Experts of a small language model.
Size: width 192, vocabulary 8192, 58.2M parameters.
Below are experts of layer 7 (counted from 0) of a mixture-of-experts language model. Rows are named router (the router's row for the expert) and show model dimensions 0-191. Each number is 128 + 32 x the weight over its row's rms, rounded and kept within 0 to 255. Numbers have three digits each.
After each expert's rows: a language model's description of what the expert responds to. This comes from a sample of Wikipedia text that the model never trained on.

# expert 23
router:135132111196099143120120165147157119183118178124110089136120112104076101115149135111110158130058111123079106114128163121173125126105122167095147107171112166154067165188152162109130142125158132109160116120098096157047111063110090191099144062091084164090107134091101165166125075081111192088096134165134137136096160094147076106149111117172081123111174082110171161086140100127155151153169112060137180118154138084068108106093091118157123121078088137160134107099136152136088131096099131091106184167086073110103152118144128108144109125156153152076134158115047126140177155167167181133
It responds to: Line breaks ending table rows and list items, plus wiki heading markers (==, ===) and markdown table separators like |---|---|.

# expert 53
router:116116094135108136116128129188137070150147122131121085163094158177144114085098143146146112144126177174149058125115203154136122158118116112156234135135194090133133122120137124115132049102165154123104124075195093154093173176104183162099145162156156144119096139110103143169146153128087096104099147092108100108194120128076127084051145107173132137124135099150151107113119153147121071082157128137057167156117164144133190134117140107121204141177076212086097107094141095144158103132137163120150130090130081103124147091147086162118132154134098100141138084151153127058086128105104103140
It responds to: Male and female first and middle names in biographies and lists, such as William, Richard, Allen, May, Harry, often before surnames.

# expert 6
router:117114176113110124153179149164130105156116145147141183153140099128095075129150072140114163096098076184153190109145085137146118166103123118168173137132072124135082183199149109125129116126108086052171158103124184112078120140162097198099103157131079132086100102136144116081095176097032131071129113161113123091148183149159170151087110150117159115114092127180088160084125127115135144077163132141146116088105090100150137130185175113113168139081097114105106098123139137167158130176131089126107115119163131128040108102079140139155108174132109085106078110203083123146123144135128134179
It responds to: Abstract nouns and their suffixes in policy or technical prose, such as -ation, -ibility, -ness, security, treatment, care.

# expert 14
router:149134134090086103141117140188096115095133150133073129120100119065112053111052121126136155094031161104108127088136039156096099101129124157141110138156143109131098108071128139099126155123129127161170167048089179093065104130148177099120117085177121139130111161104089113163187090079064157121097119074121110181154159099167111139146084097121166185141099076080071059107130131115165158109135119157099124164147155158163157156104155123134106097110155123147124124120100123099096085124115160103089183147160146102150108163170169149125109146125094164140134121099093126107114125173081059111
It responds to: Whole numbers in pipe-separated table cells for scores, points, vote counts and chart positions, such as 3, 51, 60.

# expert 47
router:150091145100144157108145133138159133181100133053171150129106195138102099115161154133111071159142106103103131171128062058122130111146164127158162140143107190140119116102109078213093149124158178065071098094165059073104135149049163109121082118094143133117148097133118139092181158156116130107157083121181112109170129185170153101184111197106155152130135095125110170121104105171112101112140167071120104145107109171135098100202096126112177151155117131136115107120129114073168173080119161171102115130085158110105130129138203148143128150121128158140091133123093118190133119123182150099
It responds to: Words in biographical and historical prose: of, 's, his, in, wrote, titled, published, plus H and De starting headings like Historic, Death.

# expert 50
router:125142135125149183117157121118166094112102138193109071159125087099159101126134128090108172136147120117125131117084100143146160136113140155125171092078147130174120109098088154074172136128110121089102127129145195148135124121169114136143154138111147104130119135130139094061087065075070104140124110111131081152156154070074186086151106167110159179197082121164110163104121166137133105110172136206101090140097132084113119139114151102083131116073080089189129141167087113158085073103143127147080115088110194156118118143118062142103066155108079067153078072164121121171111196152128079144
It responds to: Abstract nouns and suffixes after the, his or possessives, closing a phrase, such as presence, decision, season, existence.

# expert 37
router:142177112092133124095111096128057154110142127164102152160105099151132085112156145110139105086097161193086147123120106176083165106110140103145149130123066099088106143175142121186122126064175106090124105158051098170146170117168128168165087117086069200181127102118168118130096141111137121101147140133105126167166150072119183124101148133125191119094127166134141188127114147107114102061160170125125071095065175152103141130169107105156096119102120104132112044149195160170163145147127144134123112109106124163028143149088086129136083191136158113094066146150126114136150142111124123150
It responds to: Suffix pieces ing, ation, ment completing nouns (Man-aging, Servic-ing), and domain nouns like research, development, production in organisation names.

# expert 1
router:127110096166105113148142149158073144108148191150109164119092079095133149097140175180086085110127172129138126118041109170112180146127159141175139075072179133104150071090141123183130154086121141099093114155181078127149132159196107153131100161142131096134151175088136144139164110125133101078150146173095115120099122143087141144072096137149144181135109134090167156128127174109108083111181162082151090137093112082144100096085147132116107159120105127164079149131114063110160192065083122169112131162093100147115161094147144163136134115133125111087164102118150153111097036156072188070
It responds to: Mid-word pieces with k, h, ik, ov in non-English place and personal names, such as Tash-k-ent, Bian-k-ouma, Ivan-ov.

# expert 54
router:096147182108131138151167151175133143136135146162101115125092104068147069149124134168112165103126072094135120110121129161133110149123165160117155140101105099158191121157169100162166153114133106132074119125128179191135142078156117127086168168141150124171043132127127090085123063102122130072105061095125139091110184128045141115109118147105177103157091101128077091090079153166111160111108122146106198136171162097136137158175159161108202106172140175095099171173129159105098073134099076149117135138097146143092097062084074105101112150206091106144092136156112108096102135120107126125
It responds to: Nouns for people and relations in biographies, often after his, her or a number: children, son, wife, friend, members, years.

# expert 44
router:099099104113113113120096128099206110088130070118150139114119116154069099114074104101189132127137151158166106117175046166090122105140110067129131143088186179172175132129162116069077096166115134118093147139077106142117102098137101156136061118168142160129108176115139119117121112130114125133141128140123139122180122105082187179119178145132064115184110177201124136111174132165162123084123129131113136111104110063107140146097139099149135173112168088167131156213122118142116129129207151120116118120163068138111098075173163178063095097099121114116053142144183148150129093154111130157
It responds to: Mixed mid-word fragments, LaTeX pieces and capitalized name starts, such as heav, oot, frac, Pot, W; little shared pattern.

# expert 39
router:075129122108118119151100073144168112104143141118141131226117072151166112165163127092121208144173143187134106158109093169113118071179132129122120144123134105140186195170101136169145088085159163089099182127143151126157071109135113108129155199127157140190112169145162126162104149108103215076109137190122164111106167169132139133086081097121113141070112097138114102139142113145095070114104079157118090071079174095140115171109140128120124091146090150101140089088154150105096118144158115164151083088112096119113102049153135141111151147153169106178112086092141135120146157068123147155
It responds to: Plural suffixes on nouns and demonyms, such as -s, -es, -ians, -ers, and whole plurals like students, groups.

# expert 35
router:101152147125097094075131107140142136100097164174103108108078115080073144108134141140100155082137076134132117071066056119104170116158105126108138123097151114219131114124057188120056098113138136174124123160174119102158143151171101140125131109089112141132083100156171154097141158099119125113147127162112112123127107085166151104115169156061156140175098141127131146110089150142151086165143123175089098135164108113207119161148104133080097089179102158115159151071100130143081138140094108113117107115112139063129087094206122173093150144107153110154098111142160155124063101144185237142
It responds to: Object pronouns and clause-ending adverbs after verbs, such as him, them, it, instead, again, well, plus word-final pieces like n, ly.

# expert 43
router:114137161177099151102139142109137123132146120085084106153086148109160117083215120176126138124145177159131155118102200166118139136120110119098130138130156096140154094071103157125130136105093153210104132161127079172136157162061161110115121144117154104201136088135148050139105115095203152132102148106114048116166128074130147139115114123184141133121071124149141107149176136110146149146148128153176161165134097144136173136103126081161119116158098111126072150132078130146155188145191076079153097114096138079124154090107145167094155192149149137084170176051129118186092164076154133091
It responds to: Opening pieces of proper names, often first names or name-initial syllables: Win-ston, Win-chester, Sun-ak, Don, Stan, Frank, John.

# expert 20
router:114097111099160114099141124142179085130130126152143083116140149105139164096142120147129131109143150141139179195206151178127118130152198143078136141172083184145101159110143137178110128154098133092138125074109165139145164134142183098109070178140090127133124146170098113118083162133141149172141110144085093075190099073177150151091130122137108102091121140189075190127134126142089139076099158120156087109105087075115165149184114150156157130073093122160114076136101179195151156132090165158099099158139127150105141131089115130151127201151179152087144111204096066113107180081117080133
It responds to: Adjective and subject words naming institutions, fields or schools, often suffixes, such as Air, ical, primary, water, education.

# expert 38
router:160158147129135164143155098150147172126172169166121103090103116165141101121116072127195164092076067111163115123154097151151126089091155106133162142119175079130101118062102162084120155127144149167172112067144154101093097141158100183149097087112177148089117173126132097187125096081098151058125162102128103210155092143117153148106133158070160186126158143118124090094134184116155158134195129112111085132093142166166135169133132108126130148105140123156159149125095147077133164146130056156118206144067174159144141147147179077135104166132102146092100134141157133193092076152098092151
It responds to: Small numbers and short codes in sports statistics tables and semicolon-separated race results, such as 0, 1, and track codes like KAN.

# expert 30
router:125123119144149120126101158081162131095067122164094131162093036115155155073169122122112132157146158160151161123161161137128105129119148135113103146095103126203156146164105134151136174062149123127143080139118103152156132144117150104087050161103165121124087131145094106102118153132143168123116110159120097061120144083072169136079163147157162150113117170171119151134142084072111122101166131095189139128074168060166150145113157181090139195116122128178103146122097124192210084128147088135158097165111115133153095141086076170119115175081161128104105109152161111043086188118168114106
It responds to: Nouns on warfare, ships, aviation and infrastructure, such as ship, crew, squadron, tank, Division, War, and Stock in Stock Exchange.

# expert 34
router:108154155093092157148138089122136170119123077151095100105161111176138171145128176118142093127152182122046135097096115104184117120189120093110125163132092157092157152151142131084148160106136135156135186084127173105141121157141175122119059132119111143067150168139150115131149106147159098134127171113083110141051158122115124103154064163144098080132149076089172104128145096199103139140160063122163132104194122129089148136114177087172104113139097137180177161118176166121145117070194107058128113150101166109098135170117191098128173085146139157065135141087111182131131145192153114140
It responds to: Prepositions of time and place, often opening a sentence before a date, such as On July 19, In 1968, during, from.

# expert 5
router:118122140128092146085164118106070154142110176111146183124140176122131142142082084129035122211156105128132092185158158073135115109093128169136138117155130161115091136069074158094125155147079049165103101062086141129089066144167141096152170109087139172194184132141146109103152125156101179085089153122156094168135146145147168155107132104110159105094131188085206138106143111095096124134077121055144174168126073119121096116102101098144083116101132076171142149173115141087125124148130113103138143152125152099170164112117091102099080085106152159111140137120152123111125107163133177171
It responds to: Word-initial capital or lowercase consonant pieces starting names and words, especially D, T, Sh, St, Th, Dr, as in Sharons, Showtime, Takamatsu.

# expert 27
router:094083107140110121101138098187112142115057155140085098111111109170140153122095133139175108114145125144091146172097110145095169110141088128174102195098123134111115081123125171088122092109182129122142109144125137112112180188145152153124190096080188154155124059149112142151129125165159101126178148122104129109182114087086161129114115140152157217137102143165178057144103099103147181138136159172153182153132119111147156168139080124181080063088134071128175158101159073168136099158109179139193122088075153082151136138140172170181098098127082152101111097128153119131143074100124174111
It responds to: The letter r and Br/Cr/Pr onsets inside names and words, such as B-r-ussels, plus common first names John, Mark, Paul.

# expert 45
router:150138185144144061104108083158118165113182111117168165103122117109110125137111099172118106124138096083085098153133186171123167084097137072138143158180107154185085089135100151142080145143172156151095164172121164101094099118090119110164170136089137131143164151062144092195168126158125081099172126119175090107063108134113137155154134189146139148152190177120112071150081057125101082175106165147136102120118105147117108123142168148150156111079135165175100138175154128084175108147090116138071122117096160123140126123139130166135106158155161052065161139097137168105101125060175126168
It responds to: Commas after names, numbers and citation elements, including thousands separators and volume-issue commas in references, such as 16(1), and 1,383.

# expert 48
router:125161144097091208152153162177109197128120102141091130129133119161159159142164131079103100104121128099139136063170102138141144111137133152173135109084130092123122088136161123086195091138110164131166152148085131145150128155198049170165130122102103126093169154066118102148069068126144139063095102138108111162105133095088185132124120206100163118159140143144144127103087126145132146172127176158090148128119164123197126113095097099114104154097125159100134132147152180143160083144158082100151146187162114165123065140159138091176136078131160103099057174158138153116133191151046127159
It responds to: Endings inside parentheses and sports table cells, such as (captain), (second round), (centre-left), loan, %, yards, referee.

# expert 15
router:114133165151121129204143160098152106113116093122164123116154099169128102099101154132162053074085123118189130146172148156103159125100123168176157158114111081164084161146128156170142106154069106127124132121187115139158174100138160139134156175122184150116164136138144176148154067068150088123099085077127160081088170165154111135150175153170089147166137081140142078139127121121108157139111097176161086138062121140156168098095139185106089206119184176113083141102136167148214127126100090140126164149140130197099104086148131069161171112136145124121124096111105147095159082120174092140
It responds to: Periods and clause-joining conjunctions ending prose sentences, often before a line break or new sentence, such as apex., although, while.

# expert 52
router:124109128121134141113044105127089110087074152145156141090124120162158134094111094123122127077168123106181093160127092129138104220110100129142112074113123123173108108174106124079079172146147100170103152136112101112170088109098062133154143072083141114167153122149135111093167122163154078158151128144171120102101113103069168090100124143206122046118130189107145141199161055090098126173147154107142105084060138169109176151186108144173106121093126094111149102129089144100126106083174066132152119119156137130197166104126063132140131140141158132171108116106104113121076161135154158109
It responds to: Word pieces following an opening prefix or capital, such as A-pp-roved, elect-oral, disc-overy, Île-de-F-rance, often app/comp/rep stems.

# expert 46
router:103119153083150159135122117125135146090102192145116150146095133112142121117138126127152176137099136119191136143148069163170126124077136155161085156108123123085099095083100168067161137177220107138156125112154144090140159153163150114162094114141190156100165069048181130168098142159130167129125152065123109170186151083132118134134140101095172161145164181094150115122138090110163181162157138109085110172130121136168173132062104107182080141090092092120172135075067125128145112087133116158097113142116112193155061130157118152164111145141104135090082180161162125120117116139126041162
It responds to: Capital letters inside short codes in sports and results tables, such as positions MF, DF, GK, country codes, marks like SB.

# expert 21
router:102130136129171124145074164099083167072165172104092168151119083176195126144077088100128077093102137153140090168144186131103166098057124133101200119108168075077144088156137118126149136088127103140118110129127063086118109110144061119159142090134117078123162146132107127182181112080153150111116155084155104162191130100121074088112109085167160140110173160091166058108080133098109115127120160049116072160159204127159137134078147128071163125130154175109131132150111151145108143165177122093097143082104186084136145094151141112112130088152145140122126165123149129168151131137136100106
It responds to: Pipe and semicolon separators between cells in sports results and statistics tables, sometimes country codes like USA, ITA.

# expert 62
router:110120087116119125120143139146108150181124075150154123138199097203101127081146132175171064156157149085040128158124170116099092121140169119092132184141065171146158126114100140121131172071123148125098164125096140120116128117145163091126100187142112118139135205115065126125177168191157081111137171121103109100105157115131146091165155159093146124111192114073135119119095138166087063121093131167094111107119098139104121134105135137155103109078140150162132152111180153102127157112200137170127114078076162105032105156076140094115152134175124152091118119121071103161178145140170088154
It responds to: The preposition "in" and words like during, from and month names, introducing places or dates, such as in Buenos Aires, In February.

# expert 58
router:113064158102164154099117100093130097142108154111194136152118168109113192131108147135121141084139128139134178206185054049134092113080128109146132143128142184142120113131142086109116116180147143111167126055115125145154123096112102142108100064161160154138147092126139116126165107095157100128119166194181199134093154202141146116135124141100118136081136151059146157115171154111118134193126124127190172143148077148120121141119100057150130125067148083175129105143095125094132171111094116148104144198144115067124085121131151174085158166105116180194097139128109115132150064132106150165
It responds to: Single capital or lowercase letters starting a word, after headings, line breaks, quotes or parentheses, such as P-asch, P-erhaps, f-ashion.

# expert 10
router:168125152122080151113184169132130102177098077155136164063144133145148118178159099112098158180060100120083137095173095123147097126100094142130123106117092147158102066117137083150147157137144094093107103129125137163119149135141112088115047141099144110094161160146154148107105159115110121139058079096123149115186092121140143169180073127167120067168152165173068162151114103164067165085088137157123105094154116161107133082188107105104155165126175156098109137144164138070135142176134160114143114114104118153089110090103180131108088118077159147116076201223159128116101180125107127151
It responds to: Words for media and art forms before a noun in biographies and reviews, such as short film, television series, music video.

# expert 36
router:114122091112148145103153164192112148104179130113089109112131182107156114076179138099126171113085095087174161074099077125099152181144129162178140110144132111193125202116123096153163107165159092147162169107091181126181158098167114132162105102134073139079177140129109153115107071153143152112091134154092088159180107079138126144124103109181183101116111092133170070149180113108136092128168183177080147127073074120141131157150109085098139145152177167178144094167128180156078143142138099111096171105132150112132095173129113107158127141162085171108120140106145152148038109133104083111
It responds to: Column headers and cells in election and data tables, such as Candidate, Votes, %, Title, Image, month names, blank cells.

# expert 33
router:102140160110156186106185124187141141114128176142096109133126126142153137136161129091098145121117092076163113170152098141128100171133105084156116164152088178141175170118137109135120108122115092149123161161077196177159147089180178083078120044090092118160086113191122083132114129112070155115141138140123077095161159074175086156096118059118171089127156125154134127149144195203174178133091134175115187134091100114125161168095101080104129060120133102153113129130201154146073097188114113118082142161120138162143152092127121101164115152151092139118091156091149122108124124088092094132
It responds to: Nouns for measured quantities in census, election and data text, such as age, population, %, Votes, career, change.

# expert 49
router:112091140124128076136190086106162169161124103142125122101105065119086080133062188148168153060097133130145160107175119149125131106102139107157078144151168135158127074117171097103090154076146112164167113158065141073089130132151115100151145115100151140079122143102138174126124104097145197178128160124178173127129090139162170161113134076109138149099111142130111107127088135075121169066106025139182152071141177182136109140129140090147096090101145063142128159097100116125082111117146133125072087127144093099107082134173166163118162143052119168093148088095128157174103138137124152151
It responds to: Standalone digits and small numbers in tables, scores, ordinals and titles, often after a pipe or parenthesis, such as 1, 2-2, 25–20.

# expert 16
router:189167089090158114102112147126074126180187095079106099170162088078125088135097176133100126120135086084137183135084102147146043085173126126073108096129154141103124145174132144162109122099164149100109160116140153132159186134141115170139128109193120139109103090171127099112114098090129098174107147155157119098099134113122057059130150168138071135110079151108101154123194118176118114134094165110148094156171119213154134159151133067210150140148121074091138158114105154167140089177107103115143129091129133130163156128166136110080168132159148190178145193112115141147123109092154114095
It responds to: Opening stems of Latinate words after a space, completed by later pieces, such as con, comm, expl, repl, stat-istical.

# expert 2
router:101147136076130151187095125124128126103123077099112124143123110084101119098176104083116124137137164222122152122154081106146129118122134172101138111124088098106127209171180136158145073112131119032090090098139164130161107180112084164120089139105113134116152103141093145090183146169082156112167136096166145079076152170154149107127093134093160099136097038054139146118133154125179178078141107075129136132090150096142150109193179092124175147133065059163135100155138141126127127099138136090176131128099192145113086147141156101170108077127098100150123136165121091148165153102122172114
It responds to: Main verbs and their endings right after a subject or "to", in plots and news, such as took, make, finds.

# expert 3
router:103154174194121087104108088148128054110101188077122112142092135146155102105101115105123129082133163145135088135049115142108099058156122078119121197128118094170137082103097152138134166108132157124125139086162166121163088163117128106188168157154122127105177126155176095153117127102079197157085140103092149175105099081090148170114142184130139125142127137098109137156158065092130139135146094084086183151104097195145075111122118148147120121167132132186124177074141098077192079133175124154128135129133121177148145128187146125137166105070103119093167110100132117124132176110138217103
It responds to: Capitalized opening pieces of personal and place names in sports tables and lists, such as Har, Em, Bre, plus mid-word pieces in breaker.

# expert 19
router:106143114076154142165149095134167085085117096111103124074131182189175177119158156090056147100123131109152182102126113079107122180135111116171136138164155192098138137144180135104105111128129050121184083130118156157110117092126129111098086128090144080149111170068067100073111156098071198139122159148119125129128178127154152159122106151093153129149104134168133157085170062146216163094157075161143126145126097095131139139133162165096089116137139144160109172145130125194112103098124123142120113174145065130123148169047117091160122108113132161145109157169147169132153143172071089085
It responds to: Colour, size and level adjectives in physical descriptions of species, buildings and weather, often after a or with: black, grey, red, small, low.

# expert 56
router:087106119156094180113122175103086119090193168080105139081098142106153145157146112152146150160165140203112081104129136167157102131099069103100098120067174126137145081116149111080113156102103177174120145075082119079166134101118153125164144135166160154140124113178116145056161136095160121073181150153122131137123122052085094094065130076124149144133155140093161143105187105118163150106145133089141109157126080074081158162115097129164142117195129091104102174114156086144103127098096128123149251146114126093127122092164180139147097108127090153102179104102159158142144151115111160129
It responds to: First pieces of non-English names of people and places in lists, squads and tables, such as Kar, Ak, Mir, Kh.

# expert 29
router:091122127103127130113191165098148123166154107098113072166082102148146118122129114116125180184145086127137168072153133178182089118162121075171139101195149105126149170153137201100137149115094169137162154106173166116099115189114089143127111082158171125116109097110112093139091115075136131129146201124087117102111169145151098161141097181116090179086137149170040150133170152122102114055119114125161092139117059101104134161147144137111116099148114116073161127129059079140139122159168089092137103099154086057079081114105118119100127156135102155134123086111118129198093106082182100093
It responds to: Word-initial or middle pieces of scientific and technical words, mostly chemistry and biology, such as prote, chem, organ, enzy, homog-ene-ous.

# expert 25
router:169126191106177152152116148152088160211112132200190129118154102149118133114111102182132138095150073160097128079106109144156093140120193165091124120080125101104135141176072170113129165139133095088086106119149191152117082103142114123123173172154128138139150133134081134086142104136114101083164069097111093106091197092149160126104143135131174131172116137102157132150098176178102130112181096131120145135144103118142071133090146101116126134103172133096114152159134175123175105192119113102085142132176199116120084076129145131160117135106183137166053163146056113139086068115085069145
It responds to: Years and time words after in or after, such as in 2016, after 1949, every summer, plus fixed phrases in addition, in exchange.

# expert 18
router:147130149121142128124099080132135142106151154110158121074100164139134150110093145066165116140114128094168080106157136167139155096110177124092164113134199122177129144123124123082144092135151107107069114106189089142173115132147176141138122185158175159109174107091143135206133130158172174133142180077105181183192141139114164128156138092154176164111064118086170039147126125082071107127143141150067128107112165032125189141111105179105143121161134121107078133122163170105149155103136122154079149123152140099140122143173107135188109126123100159126084096098177145174065115137091086137
It responds to: Three-letter country codes in sports rosters (ITA, GER, UKR), plus pipes, list dashes and colons separating table or list fields.

# expert 60
router:127149078150110138095134133130168147111086122159195178092139162075085129137147127159103173131121088115093123150123154069138089092158124147041150133126114109160172120147098100122137099109095159091088149152084124157156187175149148087161093093158135134115094113091158087186154196077160111180156106188128118105100080193126189094109170137120137131062134129125131131172065086136158136150200117134148179134149126134100097126113117127165069127137096106145139079125113080125165194110075143099170131136164150162126101151146100068145168109079132149141183155098088085132165128176143069131
It responds to: Opening quotation marks, parentheses, dashes and line breaks before a new phrase or section, e.g. "generally favorable", (formerly..., headings.

# expert 17
router:112140085079118137152145141134192147149151141116092104105110131150037123163153163116115128054129126117134161094133133152102077187086178136090090080138154133114068139171160150105088154093121091159159089138114113075125146148107146109111118111120196169096096123115091118084146144149109128081104150157142176122129161082162101146183135098089124135147156067119111173106111132112176198156176116159113164112213130115090129111116124145132130098118103123090149094168087180126093081112103170145076185107105090086155140148157104063114110158180163160095143103107161136045151132193081131082
It responds to: Line breaks ending infobox or key-value entries, plus field labels like Website, Coordinates, Population, Species, Phylum, and time-zone codes.

# expert 9
router:149128108200204129137092098161137103114102173106120085149141136146102098156117116112103174096156057108115112130140117108100143129111143124130121160133116091168166163160132177112122104107077106097093123144184194142075145075125063157083120136126162099133101122139092151079145123148057151098175159122138138107075132131201123129108122149118134092121104062069082166087163189171128100162091097190171174149136197125184150149131186080142147093165100098107160136159163089150093112113093094121147145109103112160064084140136113139143164091117059067145134122135109128119115162181166181142
It responds to: Auxiliary and modal verbs, negation and hedging adverbs after a subject, such as would, has been, not, likely, may.

# expert 24
router:162094138095133050133156123150173142140111056183167137102132103114074115121105104158145156088093139119090139184161154140121104096111128135155110126149165117115113109161112117115102138081141116149162091144148157094062094142071179094099115099098189179141104137167073105152172105089101118151166114126155150099131129150178161108160157081073130178135141170123083100169087164077110157087114122133140168065153189124133106108133167123126082103171157055155127137146159186097165083098119165171095081077124113118165151127160142150075169148078195204117194103106101130152102128125115115145
It responds to: Numeric tokens such as year prefixes (197-, 18-), dates, addresses, coordinates and measurements, e.g. 1976, 53°, 29 June.

# expert 13
router:170125107157163142081092113091124086164144138089173142217155104150122098162094078174116103178151127136120173160105088094166058101213118137158155102084178119110087140178137163132059113106136098081057170131089175120139163169100118136136133081140118133149161097114141095103119054118169127134099142173087150102105165148129107140149135150094102086088120131045152157110158096133120082158044182130140115136110135133138163145202102112183121101141132084135133092124153171137097163133079137126104116109091116145119081146177151110109148171106128183152139139104107119129163096082106174163
It responds to: Word-initial pieces of longer words, mostly prefix-like stems such as Sp, cons, rec, ext, inc, e.g. Sp-anish, cons-ulship, subs-ection.

# expert 12
router:132114103110144072176158166086129090140073176113133119133102096138161141079101069158177163086152149050160126139133101085137155121092063127102085110067149109094125147081154129097110159117141131142148144146205092085155126152168128080132172164128093079065137133151114147183156115078137129153106140175079095143117089088119070141113180139178145144183123157127086145170100134126114163160155117073092142122138084079146130133099109142153125185118118107138128137116152084153177106104155088095064114130148083095145174085159193151111121165126147134092161072091136055139098200140125147118
It responds to: Accented vowels inside foreign names (Tröger, Péter) and line breaks or indented breaks in lists and tables.

# expert 4
router:109128088141108093158139128182106120118112134173100130120163188075142133139174106135115094168116171160167117160124162140121135142135152110172059092134176105084102146164128144143140131174079139113142075136108214163154128124112113147168036084095121108088141163160114167108110094063157101154163144137101073130106184141115086147130140144165086131125120148112225109209169138068113087103190141124138115143165059101097109087164121136135108100170072095103161136106154142127087085152134129112110102082120074153138133107153137081150109151159157072154064103179109113110136104119135061119
It responds to: Middle pieces of proper names and words, often in tables and election results, such as Tav-ist-ock, O'S-ull-ivan, Arz-ent-a.

# expert 0
router:213132105133075140099171124132151140161154087155092121095115173166156069132137146134117151113148142155165134105159133158146106109149136134114130145162114136081130106134130145138145134102153135181190184167145107167021129178119106137135138134126153103076126131074138111110148157093206113162109115126107100115081099126107115095099105178091032115138090138170079106168097097139138168131087154184184085173090130155123120165139170137136124116084045103148160142115135141193155188143165159101122091131181107122147128118122142091109082131149175138116151171103114181180066109134209128163
It responds to: Short syllable pieces at the start or middle of words, such as or-che-stra, J-un-ior, def-un-ct, un-fit, T-echn-ique.

# expert 40
router:106131148106112135098156163191132175145105092186180132090157136187060072073127133162191090101140098113087072071078129154130096107176204167074127082099163118120105114118107109088114122054138120134147114102149180151121118156123172090160120154160156134103118135141074176101142119083102114125138119115159127109121151071097179149093125105166124170092158097089141117156126192167127137078136073127127153101176166138145093153151117097134101160082153143093133135151206115070148071173097113120098125107112181078142106109153154161109143168115165145152128117163071143104068147144090137100
It responds to: Day numbers, month names and years inside dates, as in born May 9, 1960, On 29 December, In May 1996.

# expert 28
router:097158076113109072056102150116125180122086097193164134104139154077111128103187135116098158115142158080072146165118162064131138104164082141113138097114191139121129137142097165112098132156069174137152198127097067103148137113171125121103129060174091138124170174128107071170145195087187138158103124180128134142119117108121151147129167140137157156075137137135063134122083175135139140141158171081118153111140119162151087129142116131119094069129155117146134102135106098202130138090072129151145086139182155119139120149109099090112100093104163117145154134103096047150155187176084085092
It responds to: Opening parentheses, quotation marks and brackets after a name or title, as in (born, (1848–1951), "Starships", plus some line breaks.

# expert 11
router:140120131192122171182155079148135144148112108184176104159104138132136151180126158110171165166130075121132135127169168092117110093097194177071108121115175124122106091113121113127106158125148095152081112081168178140125093057120104112092148146111100100115098126092119159150121170158118070104127133161127138153147115112163147087141122156155133191170142117168091135156076132136070135081138169187128163107177151094092112146136099132067108145061146170182091141127132169054110169126132116170090120134081152200099125137110197130115179206108138184128120149179157073169118138086106103135
It responds to: Country, state and region names and abbreviations after in, the, United or New, such as US, UK, States, California, China.

# expert 59
router:095101123120167175131151146132140092185106120151191084148101148180092179198156114144123151083181131103167124110161116133147123123102120151130184139097163090147093139092139092051116125165127199108131095081127151114124098111148075162138139124141132113110147164113088107146077088084084132109139111187109131188133176123099150125108156200081125173145095158165138162110126131177165169135129141175118142123124158155150129113114173109117114148141183122160162120227129128094112111103132079100106120161078145139134109104151100170060077152123151184145056077199151119134104149171082127199
It responds to: Single letters, digits and brackets inside math formulas, scores, ISBNs and parenthetical codes, such as j in subscripts, closing }, ], ).

# expert 7
router:108135119152097141114145144185187153106207122163158098169171100096083159149155116076103140103065064168093163179095165147068127161106131102148151135089064086145160213151160100150144131116130092108151143157110084066159122120130144141138137156140084109136128087117072098147106136157127152088163121131148189138105138143050119088130110145144115110136141029132105183118133139104105145201138143120122122080170136164087095169136116127099124095113138124140066120137112138130153081076161135122134181102162109110126157111095114070146081135106120183118164188113149142113184150160057168111
It responds to: Wiki heading markers (==, ===), heading words, line breaks before sections, table rule rows, and infobox labels like information, details, Genre.

# expert 51
router:113118128108157148173163147149145120051078116137178128135138136170082140081166134167127135111147143119169114160136142130091177175145125146164163133107172072153144135118109141184126100172116171144144140118167099103158157121128155148153162156069165186105145151134132169168089128162136119103146133109116169100111119162118082066157198165146110202115136181181139108158108151199168158191128197162147133131107162112123153122090159101171103131126119155092064130115167112098126104188136181142098118132197113135109078179140107096152196159186195155107191091112110147166142117094126067131
It responds to: Periods in abbreviations and citations like S.I., U.S., M.Com., plus sentence-final periods before line breaks and headings.

# expert 61
router:160139152190075117140150097170130079088130167116155158103087138095130160147137115196120135111158181203085074168083087158149162162106122140167110143088113098091133133126183135098182148129145181143137166166169108102126122166135080130103139134116113077132167186122176137112084109118105116161082078197105125064168118194070139123182110135112085098109106104149102089086203099085097111103151110098133076112111115103176128141075166127159170105113125161152126159088163096140098178183088138123149110124102109166149075122134126115094101072172085103142106106126142112131118090148098189107
It responds to: Mid-word pieces like ok, oss, iss, em, ix inside words and names (m-ock-ed, P-ok-émon, g-oss-ip), plus closing == on headings.

# expert 55
router:116154123104071136105134160062091105101095115136174150096219110121066133128124147133100140127121141121111136108117137105116123095136087099143127141172136154102178146114065114167125190165108169094153153152129149082154104116174122076156134091139170075162172116082086104140069113103109163144059109103087125196121164130103178173139094155120154100189102174121160135150084133063138154134142065156065090176121113138128144142146098108121110111062081140151180108119084128143127057129090182172124111199101151123142159077131150130067094126166115111113104081075147134142104093092092162121
It responds to: Single letters t, s, T, S beginning words after spaces, such as t-ested, s-ash, T-awang, S-O, in architectural and list text.

# expert 26
router:111064106094119135114150118098113119142127167081177163142110182190106144161172137093087105157149108121158131098148074109089070117110129070148175132134175150111151155147114117092097140154111131151166108100068135163084134099090119109123122035113177166154084100122128069136112106129131121067082183179155180151116162163178162166077131126065109130125170177098120154114135112147174162145094096132214181134079111147087123151116142134140110165093160102149163074182095028140094143124120110142153164194111101096126093112121170133137091110102090165144099135123121136085129096153134152138
It responds to: Single-letter first pieces of split words in technical or proper terms, such as d in diameter, D in Dental, c.

# expert 41
router:081095172075114089169182059140145181163103106103105119113131106085079111151093134142100165083110151095167155098168127085102095122131136150135058150090146127132136107113159114136116080141117107141151146147115162115105097085112097097106145165151142159146070109140076152092125114121057158167111089123147181122136173171186093174154143079128087138134121175139117100145132165096186162113147071177132184134189153172141145130105186130146102065080156104113124187181084164084156124134123162168098078158127098116139102169128171183150163098100136123185156087145134166171138097197126144129
It responds to: Number words and digit groups in counts and amounts, such as two, three, several, many, 000, 5, before years or percent.

# expert 8
router:155181071096145104072145161151123130143203149146062104127137073117044149072138138104092132097122105170164159099046105155127104156087140108112099123115115106098095168149094166147155176159053082151148160159137172091144093127107131112122161064138151091098155146145130127096130116147104137134112119147140148100125128197141192159160131120092164110156103146166184162089117102084132138164109134159102113089194125155127121191177134118158115148167120100101128127131068165195084085098120109096152138135168069105107148182170115110137142159136097091123164166074068123112094167151113164089
It responds to: First word of infobox or list field labels after a dash and of "is part of", such as Phylum, Died, Number.

# expert 22
router:151128126163161121152133113143083130075185130138096126209098124105142176109061104113140151124074136204131170102106116189136168097126179182145117097121144139104147091129076094138152114128107117175150087066169144122109131162134176160095157135151094111107101149109136156177127148152101072072173155165124085184160166091126118094107105147168132159128147118137179091143131156126131132080187154168099116089096164120139093098118159173066104157135081143160121133100140109118134127178127118154076095101099133064147233146135145127163074155142170116172125083202163151151077127104101093098
It responds to: Second words and final pieces of place names, such as New York, South Carolina, Warr-ington, Albert-ville, Colche-ster.